config.yaml
normalize_top_k: true
init_std_router: 0.00896
rope_base: 10000.0
parallel_block: false
lr_mult_qkv: 0.7
decay_fraction: 0.767
final_lr_fraction: 0.05
doc_mask: false
dataset: "wikipedia_en"
Below are experts of layer 6 (counted from 0) of a mixture-of-experts language model. Rows are named router (the router's row for the expert) and show model dimensions 0-223. Each number is 128 + 32 x the weight over its row's rms, rounded and kept within 0 to 255.
After each expert's rows: "comes before" lists some tokens at least twice as common just after its tokens as in all text. This comes from a sample of Wikipedia text that the model never trained on. Tokens count by the router's weight.

# expert 61
router [122 150 158 166 156 115  88 143 187 141 145 135 132 119 139 112 115 126 137 122 136 181 132 163 104  77 162 152 169 137 155 133 113 171 173 140 118 151 105  97 140 100 120 111  56 147 151 156  87 133 147 134 119 125 144 146 139 136  96 114 162 145  73 156 130  96 214  89 150 132 137 121 130 186  83 105 109 172 139 114 180 108  99  96 137 133 148 145  70 142  77  99  38 115 158  68 112  95 150 172 125 126  98  86 158  79 128 141 107 125 142 102 140 164 147 115 114  83 126  87 137 172 112 116 135  98 121 165 194  94 126 133 138 127 139 162 164  89  98 105 112 131  92 112 115 189 157  65 147 158  95 123 178 111 107  57 132 112 122 171 117  94 114 149 129 172 141 133 167 100 140 121 105 162  11 138 118 139 100  52 191 100 112  67 148 118 167 156  73 185 167 193  51 125 180 104 123 117 190 107 121 155 137 140 119 144 164 144 166 176 136 128 169 151  92  96 115 130 175 172 116 100 152 138]
comes before: " |", ")", ":", ";", "|", " m"

# expert 57
router [107 155 145 137 143  71  97 133 148 151 144 122 179 150 167  93 104 141 109 126 185 165 128 159 119  79 191 150 140 145 128 116  76 151 170 136 106 150 110 126 180  73 111  67  54 173 148 132  88 149 140  86 125 134 173 174 159 143  84 186 148 181 114 145 124  59 194 118 107 160 130 113 140 181  88 103  88 133 141 133 191  89 137  78 107  98 133 119 135 119  73 112  64  92  92  56 114 118 170 161 111 122  92 123 134 114  72 147  83 136 141 139 145 132 167 109  90  62 163 134 161 179 116  93 125 120 175 185 157  89 108 126 135 161 133 182 153 114 107 132 145 129 106 109 138 132 100  97 176 133 133 140 198 127 103  77 119 122 104 145 147  92 136 121 140 190 130 126 120 131 138 186 121 153  53 132  82 130 111  76 205  87 103 117 119 109 175 160  56 176 172 134  59 122 172 128 146 131 162  78 149 154 152 129 131 134 135 150 147 144 173 138 158 128 123 111 117 151 179 142 111 103 139 123]
comes before: " |", ";", ")", " (", " Party", " League"

# expert 2
router [ 97 164 117 118  88 112  96 146 140 161 167 121 136 157 158  81 111 164 153 101 145 158 142 134 141 104 163  79 150 130 119 149 114 144 163 138 138 129  83 162 129  84 119 123  96 172  99 107 117 141 129 147  51 137 185 192 107 173 113 122 119 127  96 165 149  86 150  79  72 174 193 147 163  95 144 144 160 169 135 149 178  99 145 103 187 111 120  89 123 137  87  92  98  95  95  60 103 105 141 188  91  91  97  97 160 129 123  96 159 135 140  91 152  57 139  84  80  48 130 120 157 161  62 137 151 106 166 181 137  44 120 133 145 138 115 173 125  94  69 130 100 111 128  99 114 145 111 134 153 136 167 111 157 126 127  67  96  95 106 133 144 131 142 185 143  86  92 135 151 150 142 142  91 112 127 117 146 145  98 111 214  64  95  52  90 106 134 114 120 159 172 102  37 125 125 102 181 119 177  54 139 164 155 127 107 138 108 111 128 146 160 156 145 157 123 147 131 111 129 144 113  84 111 124]
comes before: " of", ",", "s", " in", " and", ":"

# expert 30
router [ 95 182 143 134 159  89 125 107 103 143 115 114 172 160 128 103  72 116 168 144 201 105 147 130 157  96 140  94 137 144 145  80 135 182 129 108 110 133  88  86 126 119 132 133 128 128 128 103  67 128 138 184  91 188 121 181 144  97 108 160 141 122 109 117 153 136 163 150 136 189 111  99 152 129  75 116 154 145 127 125 167 129 125 119 193  68 121  70  88 137 104 132  82  98 135  94 105 107 143 169 107 159 134 126 155 134  95 134 114 139 109  94 146 115 133 120  52 143 112  91 119 183  62 129 120 109 105 121 145 134 134 100 121  99 113 179 131 141 122 137 152 159  91 100 176 135 137  89 132 159 115 153 167 138  82 114 174 134 165 114  94 133 112 120 130 164  77 126  90  92 175 166 123 149  90  72  99 185 110  79 197  65 143  58 104 121 133 118  71 220 116 130  59  94 148 152 194 132 126  97 109 163 144 159 150 179 132 171 182 181 115 157 145 191  83 132 108 147 151 220  90  91 133 110]
comes before: " |", ")", " m", "N", ";", "3"

# expert 21
router [ 65 138 197 114 116  51 120 121 116 166 111  91 148 183 168 135  98 167 154 136 123 145 161 153 124 144 161 149 160 102 109 116  88 208 162 159  97 131 123 130 140  52 127  88 111 133 117 108  95 130  99 106 122 170 164 169 132 160  81 145 152 138 105 115 167 150 134 158 106 166 172 135 143 170 128 176 121 150 115 128 107  78 101 100 173 102 139  95 137 127 109 110  85  95  97  60  98 124 173  93 100 130  96  76 163 113 103 118  91  87 166 105 125 146 108  99  73 109 125 115 162 129 133 128 119 186 144 143  95 117  99 135 145 189 143 176 104 133 136 101 117 177 119 131 144 180 114 107  62 113 133 170 196 134  82  75  56 145 140 157 108 106 167 149 168 121 115 112 108  95 185 190 125  99 109 111  80 167 133 121 105 108 124  85 122 111 172  85  77 148 203 131  75 109 150 111 172  95 130 143 113 178 190 176 124 150 146 188 147 105  97 172 155 147 124 100  97 157 117 171 150  64  98 155]
comes before: ",", ".", " and", "'", " (", " City"

# expert 60
router [117 143 139 143  59 113 115  78 195 138 117 138 119 131 169 128  71 103 142 150 153 162 187 140  75 100 174 151 148 136 146 115 122 172 121 128 131 112 132 141  84  86 143  51 114 115 117 126 129 152 164 160 117 176 205 197 150 117  97 121 186 162 142 119 170 102 106 122  89 163 164 140 141 149 115 207  61 171 139 152 163  70  73  82 167 110 143 111 130 112 114  83  91 102 140  92 165 120 176 123 140 141 107  96 207 116  70 114  95 131 150 124 124  97  98  74  80 100  82  65 122 116 152 102 150 214 125 165 177  68 164 103 150 132 163 170 125 140  89 120 133 147 121 113 166 167 125 110  99 134 148 155 135 154  71  50 163 117 103 182 118 124 123 128 167 107 113 140 114 113 149 113 137 152 132  96 104 136 149 107 123  94  97  87  83  99 161 107 113 179 176 117  97 143 117 127 147 108 113 145  83 161 150 121 108 142 125 109 109 165 133 183 220 152 143 130 118 175 142 156 137 102 107 163]
comes before: " to", " in", " by", " that", " on", " a"

# expert 15
router [119 151 119  80 167 121 108 147 117 196 157 143 138 137 160 139  83  69 137  62 116 150 158 100 125  68 134  94 150 115 152 115 138 166 138 159 123 124  95  83  78  88 132 126 123 148 125 110 132 151 131  99  89 160 195 156  91 180  93 157 115 141  87 142 157 131 131 128  97 165 151 214 169  68  97  80  95 206 136 150 218 104 111 104 117 154 166  66 103 119 123 150 114 108 148  72 123  94 125 177 119 132 135 172 134  45  91 110 103 110 129 127 171  66 140 129 110 141 141  89 172 146  95 158 132 113 177 168 200 118 127 138 130 137 102 128 113 102 101 109 160 134  56 108 165 108 140  79 140 139 108 125 166 166 130  76 108  83  81 141 105  72 118 177 166 121 136 102 178 142 131 182 135 119 155 136 118 157  98  68 194  98  89  83 128 118 149 163 115 141 106 111 104 132 145 170 189 100 161 119 122 135 169 113 146 142 107 114 113 180 180 153 154 169 140 116 154  83 173 133 105 103  86 106]
comes before: " of", ".", " was", " is", " and", " in"

# expert 11
router [ 71 161 119 125  88  79  97 155 169 158 152  67 126 168 134 103  85 131 125 109 142 189 139 145 106  93 155 145 173 164 134 136 109 169 180 189 134 137 119 125  82 115  90 136 130 167  93  98  94 169 141 128  74 156 222 165 174 207 122 162 169 188 134 142 150 116 114 123 107 151 220 170 133 102  90 141 152 207 100 164 163 152 117 119 153 105 158  45  97 105  61  93 105  56 125  63  87 131 144 162 115 107  81  87 198 112  72  80 136 141 107 157 142 106 127 112 105 106 107 132 162 141 105 134 135 163 159 149 131  94 122 127 139 130 177 152  59 100 111  91 135 118  96  83 152 103 147 161 125 159 156 105 176 133 155 128 115 112 122 167 130 123 132 175 149  84 119 118 166 128 161 175 133 124 147 122 120 153 102  80 173  80 100 107  91  81 176 129 113 161 160 101  87 129 149 128 167  93 109 134 101 164 157 138 117 161 131 126 132 129 150 187 153 151 117 128 102 130 156 165 152 106 134 127]
comes before: " of", ".", ",", "s", " in", " and"